From a checkpoint of a small mixture-of-experts model trained on Wikipedia.
Training: a variant of Muon for the experts, 242M tokens, 3799 steps.
Below are experts of layer 5 (counted from 0) of a mixture-of-experts language model. Rows are named router (the router's row for the expert), gate (a neuron's input weights, with its number), up (a neuron's input weights, with its number) and show model dimensions 0-255. Each number is 128 + 32 x the weight over its row's rms, rounded and kept within 0 to 255. Numbers have three digits each.
After each expert's rows: "gets" lists some tokens that make up at least twice as much of what it gets as of all text; "mostly gets" lists some tokens that are sent to it at least half of the time. This comes from a sample of Wikipedia text that the model never trained on. Tokens count by the router's weight.

# expert 36
router:131136142130146195133155158130140165100157151160110137108151105148078120220175221143112095111168136139179147097119137117126126177150188167169125162132121099141115117119117145138111127123130136135091110127106178125123096115170094091123162197159088092178117100087159066075093110133120121125096097151082109094111205054179119136133111118168129162122119151089091156136128068138164149113110079135128165184152167097166106111094120117145122104123080131123161117110187107110144078166115114106153090113179089092130154138089136115125089076116085123120166115156138099120119057141139147068079149112125151078110080126073076126177174098205106115130139098192157150063076175160175105096100110075098172087119109125142114150129101131094129130097202091150086143114074088124109097169177158
gate2:086141115119124094120153120079149142095173102082121090150147097178092173132109151142082136058092124101142098130102108100177124121212112176112135085113120248147051151166115099107106088113111129126187198205093124128162129160096130091141139066128139096066115141193150102120154133085145093105121062095138109126068141103159117160166139115138100103128159119049107110128158105151169138157128101117163143141123139167157131151131132094047088118125196141180093147148129130148066162120165159177112132053129116159103094086120108124144120154086172125140134128126138073137134166097142116159204112193189148151121180152105110104135095179113124082091068085101133087126137122092085153123134086121126072141151151110126111110140150109180142094099129161102123084110152144097098129143164135
up2:122147139123152073119110123131111107165192088088116091140187130160127204149125138117101123066146171100135123146103107134140064116195115130101157105078149182078093171128076102100084101182066109128172155177129128141138124190148095067142126084108099162109118117172160083110137130075123091147121077157127106091080195105101161220177118095127114096154188140116154129120160081136184113176128176139145118082134139124150138077123094097063089160153174130176065124133093121119128174083180163120092164055117127145130127171095125108124082156093153178148141110138125096146146102129106121128232146197173136125140141129165117101156154151114163136098064080085170082131126108143163166106083102109139098116111136096092102145186125108172151135139161149104131118095130113130120109143148144
gets: " the", " The", " of the", "'s", ", the", " in the"
mostly gets: " the", " of the", "The", " in the", ", the", " to the"

# expert 3
router:106136144141176126125057135097160100157160110080158146103155141120141177218084181090179130057111171150134120108091090108122115100127167121149103118133103163161138153102145144150106113164124152111094092176080145089177130151140041087137155118160127056110100074063139118052130129092110129118056162106106114073198081104140157182080151087120109163096098143115104125115130123137166122124101055102178148111172130079169094146115129079125106130120142192144160071161166100088122087173107147189140117115141101115133205111136194070091128106120131109151135126106137118169110099125106200095148136163128151114129195083110091094122077131156072073138134175131142137127121116146125117115145151104075098133134098114106133075091073109143115098099160160109094155113128167089119129148182143
gate3:139147148109129127120193165205107118156148126093144127069120122105166225153109142072096114093120124152166124185107069101116081133099093106148129111151099138152095112078163114128153158166142135115158166213101153142129155130123122163175177140152123160157099167070131147125150169099135180143107076116195162113124193141142124136139136161127109018178169100158152081159100176147134139113127125173150120113176099159136141110145131139130133100110131095114143106145117125163128182113132136070123182115191132188168119169063125124099131119113136113103107130177142135103104153141150141099051144128124095132122212126140049114103116109164125134167095142156089074103130079114124150178186144104151126160137191052120080123151090129134149113117173166158110116200205114119146182150134133
up3:163120100072124102121150110148141117151122142117131074097146116110136181064144109114076188102125078151154195162089085153148101135052083140144160130153124169101121102095114106147078148109112162134106164161127163058111141145108142153161204109111066205106105140116132140111166091130117138158087139096192152097091196118184136123172165189170095097142182120089115128100130112119130154141034130154115122130148131169141145097112131153127126115125164133156102135150158128175086145059152125141100150113161097130110154143108101120081132075117066111132155152169081161129109159067094149129102095170116115196163172120142124154065178135152150084158119108098128113107133105134122169168153117131193122161197166104161088138131194145181076127129140058156148096186144119160190176150148111
gets: " of", " in", " for", " to", " at", " with"
mostly gets: " in", " for", " of", " with", " at", " from"

# expert 28
router:103154150118194152128154194132159146112128183132100144097133130130116170205109174079140112114124116114135129117087107094117103144093113132198122125109099070160081115071129154089129134147179092173131045144128189083143128098148113104136120189135107057152143117066159149074100109104105159123109170079113176047167158114170147137123153127147139166116146123146103132127133124142158057149138120123182144122148173074163121110118167149113137145123073122076161117123181121136100085116149121153140139178163103126143155103113212100124098101111120138143171164181131106182111067098098093092097094077155093099070073100107105121191162139149068113147179153215136109087096121182176084131116105034079134122101127136150144140129116106077117111073155100109118122106156140101145140134137153
gate2:129100154166131118124066173135149156122092139119093175125153125119107184070198151135142114135094105184168118117097117134123123089134120163167200115164170120158147109095162121123113083116084081096117111122156225135105101112066071108131144096174161113175119097203137136129156095056128118115143109163115085056110140117118092145122168168166100116093175106135112126142141123170154117138165129133109139174131143138139099077091116112060184110157118115186135118092139169161143127094170189143106132132103167179113090075148093140114119148135116097163172134177073119170122179104056102105129125164132111167148154137108107091086151146154160131158069113177097149148100132173151151144061065171107138116161141135152084138162170149156105082150099148100098138170177145165193128082130223
up2:131188086088157140140103155153115113146111175076115115095116117130109159091118115157099096116171101113140101111173092121145097097128140132131120081143091125146112087147111128122082139175098118149137088135101175135158104162102126191134175113157172192183043198129172102067164197108111162093134115055137115133130174082137111120142062163073087085107129111134164135133164114109101141105133077108140146074147095169186083129138109088121171111093174112118141162184105105127096116148122135105164148112146109121101118187184131145135181189114105143150119146023148161137072135175123135126166141047115170095109132094095069132135167176069138127167117127092141130170152146162141106129126146117129128135092146159133143070100161153150108130047167168154132141213095087110165182113117159
gets: " in the", "1", " and", "–", " early", " of the"
mostly gets: " early", " during the", " American", " Arab", " end of the", " In the"

# expert 90
router:150125142143139160144166136138159163146169174148131140122169121148082107222161202156109117126179129146178123089143126102122093159139160206166126156138139115120121122116091132138101114158091103145116108118075184139121085104188085091137131197131098117188131103062161094066114138115126134121051107129090080102123233066177139165136142109157115179103098143096094142131130076147164159144110068138135146152177135108175125098091103131149148125133068106122149095087154100109139091120115126105146127118188098103129168131094150119112103086141102129128191115151103132131145048155154141046099139118118141099113098101065100122130184094198126127143123095194148136067093161157157127108089093080128151097127102105125140148149129096050142118083181113173120153123094072131102100169163161
gate0:158090105105124153115176114147149114108211115146128126125192175166083074142150130164129144156149063108168151109077145093154117107146105148096074172123176127092100136121095109083097169078115072139085138126150146123161144119173074070166179158158103164182150059125136113164135115109142189087120143128107181159115166105128106125118207142171070150113156131075099119110094058133179149153151147142141108132142115078115061112143070124125188128123153093141109122081129123130190102151094087060170130121166121163091136149072124148177091121162101151152105178154125093157102120132168121052137119141146147095090095163116104118180184067095141074141097118178137153101115123137178160056120132093102160131131144152114156146148101162188162152073167105122136117106098082106086099136114121
up0:133093167143141089080160112111114062177175119124151103180086153130143144098134115115207121093094153152084126144160113086126150050127117125129097104094129213099176150145134165133124150152164113096105209158109043103140150080098114078128130045175159146102149132120104081122133085088121100131055132080139142144196093131044124113084141102127126142088130099168158165143121168186099105134169111152189110095116168108138135145147101121150120071117179133132123128164128129188084135139130136146131124075130112142172157148149143104101106120131182127095078156074157088088106133152138160180194191149124146182136190136156166126051123119141098111183122146091126112188138104119129136162119111187118163111114144109113131074101111110170130120125147158134157184162080106093152142080156112
gets: " the", " The", " of the", "'s", " in the", ", the"
mostly gets: " of the", " the", "The", " The", " in the", ", the"

# expert 42
router:127162151144136116120094122117146134101116176125160171117146197104142101116111174151138125105125201131165124120091116109169117180100107241120073152092115085174133110122101180122062117155140073155122048172095218103155129123098088080147113112138119147123124139101149082084101090091133130110118084119166138101126150124184150165136161081147097145158104139140049156143143112119133116077138092119179154136152077114146117124117151169101112094071103130084165120156131063138166062117177130166073119141163112050159168137084087116116170136139111095155178100074094122111173098124136130116091141088167106150117126084136102079076082112164055124104180139134145101108115123201116064121139088070087130109142102145115137101101100113132156148082162080104155126101142097093096088126145107
gate0:148165182140142170102159115111081160195149073097127125141135122149171166114127112090137110118162132145104108099180130164159111173167121194140133132117139067153134180102209118127119035159151090163145083127129191153110112138099118148175055147146105170101192128091163084156085158157111130147132046115150072131059116100077131161164160116103140114150126169132082177094158141146122161087098112095151131077139120068106107123115153146153084180115083110097141089142150070129133114149116120118124074107174058117097122173147089166155132148168163120110106131089105136131132153113187135102090146144121133152155124108152174161174149185088110151099125191160170132116132148100164149100122147167153113132158090115137117127095160132069093117042120079117126077088085148129117066164184091
up0:122092109118102111148114074140130168087139103104159078097102093116113137142105108138109160123154064166067157163139119128098112150228112115138191134128143147136102107134138144163111113084141153093103098115179117097148132097145105115097163091132183149204145167146138097035173069141171095159158160099132121118123077115168130151152143135133106107142072099062146154092135114129148160147154111103122115147124182169146057101118156170128114163162119141107071152194072135160139156153125177128140148134122150130092129120096158109147130181169125118090150107092154093116081118108124152185125115151134137146053131169157159139088121080171078090182116088146108101182134070091119060079177083119158108092179100136135070174179193155212173141098135097145153153091104078160145146121142125
gets: "s", "a", "b", "y", "h", " m"
mostly gets: " b", "b", "h", " m", "a", " d"

# expert 41
router:081129168141178189150110176094141098109156150137168141106182151129128148192093169131136129090096151149189133146133143116109128125157139161152095154106145129129104118105143162147127100140128145145109118155093166104170112147143058089144144176174184107155108121034147146115134136093108142134094116059139121085102172061134181203122125099133139152139073121114106100134155098150168112108089105147144115150191140128145106120120129119165138160112105149131181064122186096113124070188071134143147128092170154086141173149080172126106093074091093116173188094126108170175142068120148157117162186157143141115120112086086096116114113128161110092181146160159109159058102175151112134158096130126075157090134018120188119085106122071145094078108142106096109116126100132123149121125216152
gate2:158128150128164130141090133163117108143138122136167109128121150115110131164135219183105122099072143217130120155154103124037100121124117102067089116125201180117116146113115165142069090125084103144106103166141136135152164181075131209161081101111145141110058138148119159198129099114125124122138091107091161166130127153078155195099094128062108196147128156138188126091151066135091103089093178118142108108150127119142110113130128109102152159118093180183115164175135152098118092111047150120108173157109128072094064140159148116138170099147073164185105089115123166129132114095137166139137175136142104157158166174142119169104115110143104159158155070085123164124108136173159149133150142103147102157153092112091060055120129139073144063122105174130140117116143091150119096135107108
up2:132107123145114160086177133135184108119136148139114174180171124105127179087120131133143093185168108098119180183053118141105104124089083125168163178094062069101114129177149138144133131106194122052068105132142092084096143090146130126145171196199077126101140146112126114106104097100140152172112160091098125116127126132114106103153064076098141133157107141140133184159157172119208134101142050134116126063161184095075063135162134134189116105083110185118172141089098154159092137112145155178163130112167117136090151173158151150146097114135197170143163168156109058114158047123135120128118122099097128152103160082129127092095129138093120139131095078166174132102096097130065124144117178133143100121062140123126115118118076139120124087093158134163141124129152122121168165096125127
gets: " to", " of", " for", " by", " of the", " with"
mostly gets: " by", " with", " for", " with the", ", with", " to"

# expert 79
router:115159155112180118142110106142164202133095171092135157143126112124111158168078156132134082074115189164187137132114114100096082166050098165129070131149126137178162154099050120153154090130125124137149091114139205118111169098141108113169157176144166105123128143077183118118120153078089069130088162121145142096132156111176186152108110107128073168133105117112078144153151114196110099102124114175149134164146110089150096181140196145103106111130116134125170113101128045150174099165167128177084105115162103033139208103134169167112157114110142163192172136139121133153149128184136147094109079117136117131112121100106087099165072079147107125128105175165153148095143182160065113145094128131158120097159064189136164106107116152085085106093130141153128100124151130126138094132154149
gate0:095179219188113108171103186199115182135115129112177108116120115151168155195121090129099123110154094117096122143151157104165069130174128170120133166139203087160110151100111097085137155136126140137173119119145168143170100155134104166182144232087075119140060102122155129160149129131080171157154148114137117188162105085140136143170107058102116114107132155151143144107115160106103198190137135089136163130118133143122101117125083121113096116094119149136163120110133132138101129097094137159098152164115121133156119150148133137159140116086154118179190091126112091130120109097128141149104095096147107109112147136157092142203095151085143085098087136143076154135107080065128167088073184095105130119182153179158091155145047140146137069116142181122180093110168136107091116154108043
up0:110077159148176142156106153204151119122172133117190147151155090136214125137176129165123138123091096114131082117077173067159171105219113169156164131156128176113097129126141135135144157094168145103131188123107116129119139189136153164103126151112159140162114136141125129105176128089132110141054127073096147203135057117125105135125157101110140162154156159108137119165155172154103159097128117117113108113127148143186111124129149143156116180097125142119126112149153188112133032164087149147194088100184166139157138165130123137133144096129136122179162122162118097098093136125114113176074121125129102146156152145123139148122067129091122086102112190116103144181099161077097165134166193154096152136188116118173096062066084185105083092194140189103151164166136130089100156168093144
gets: "ing", ")", "s", "ed", "\"", "al"
mostly gets: "ation", "ed", "ing", "ating", "s", "at"

# expert 89
router:102130103143207169139111118095200174115216111068153163084149139143049128215105172100129113158142142105124113137162085097130070106130138135140165107124124137170101081099114155106133047156138127166120054158159159104140159110181141058137167130117125073129129121102151167072134124111167082155068096164138122087139167111164138178094167086125105156104130129112062143138144156165151130154086060160145155112151095108162112105151155151155151135131086129106167127100200119085126123157138121128127141205144111080159219142106138140115104077137107128151134144181105135120193106144099164064136121076158107160107128133076125146151109140160120127113165136121190122126104101169120107108115122097110156121192083173152187118138091117086109159074128092115128103124151140096157140138197157
gate1:173163060101129103110099149127085101151091113146117163072077077156100135149160084124109130110153098101095085152117112133184092153126191094119085171135142140119107143165114168127075197115134165142186103136127147161164091161102153098100139146074176160093084123132135132128108186114108062122160137081166103195147134113150118135141143173131177149151147167109095067152153109141152092150123103167109143080114137138117092148155145101175089131138081125211162136160074184112177134123082131179088097070132163132144113134146166134158154170124084112120168150114158151162109099164143083203086106159142126139103087110093117158128154111202092162149143193093081165117153102170093121105084174138149137071120126067166098169106113117131136144145187135141122170159057081173091097163128089
up1:113171149102110118102068174086069139094137075148171072095070114163134127151160107117119150121154093074101079187133082104178109069136120151106097130098129104167079095132123091141123066086126083107186129162160139112150109130104135066139156165062120155079079116183097178137132203091171072113105117158155175188172145084157077136136072102114128135113103134091072150101139122140118132131166123169094074101161115113101131106155144126130127129111108098219167177151112202150116166124078166139121142134124145136178131117126093172133102146125078090098130109139128137122122132166145096182113097099153174139025116141078173151114172187175109176159180171116081123092099137144096115091106128129155129103143145150153141124101138136133159170115163094142091144155138129175187124102106108
gets: "2", "1", "–", "| ", ", ", "- "
mostly gets: "2", " red", " place | ", "004", "023", "024"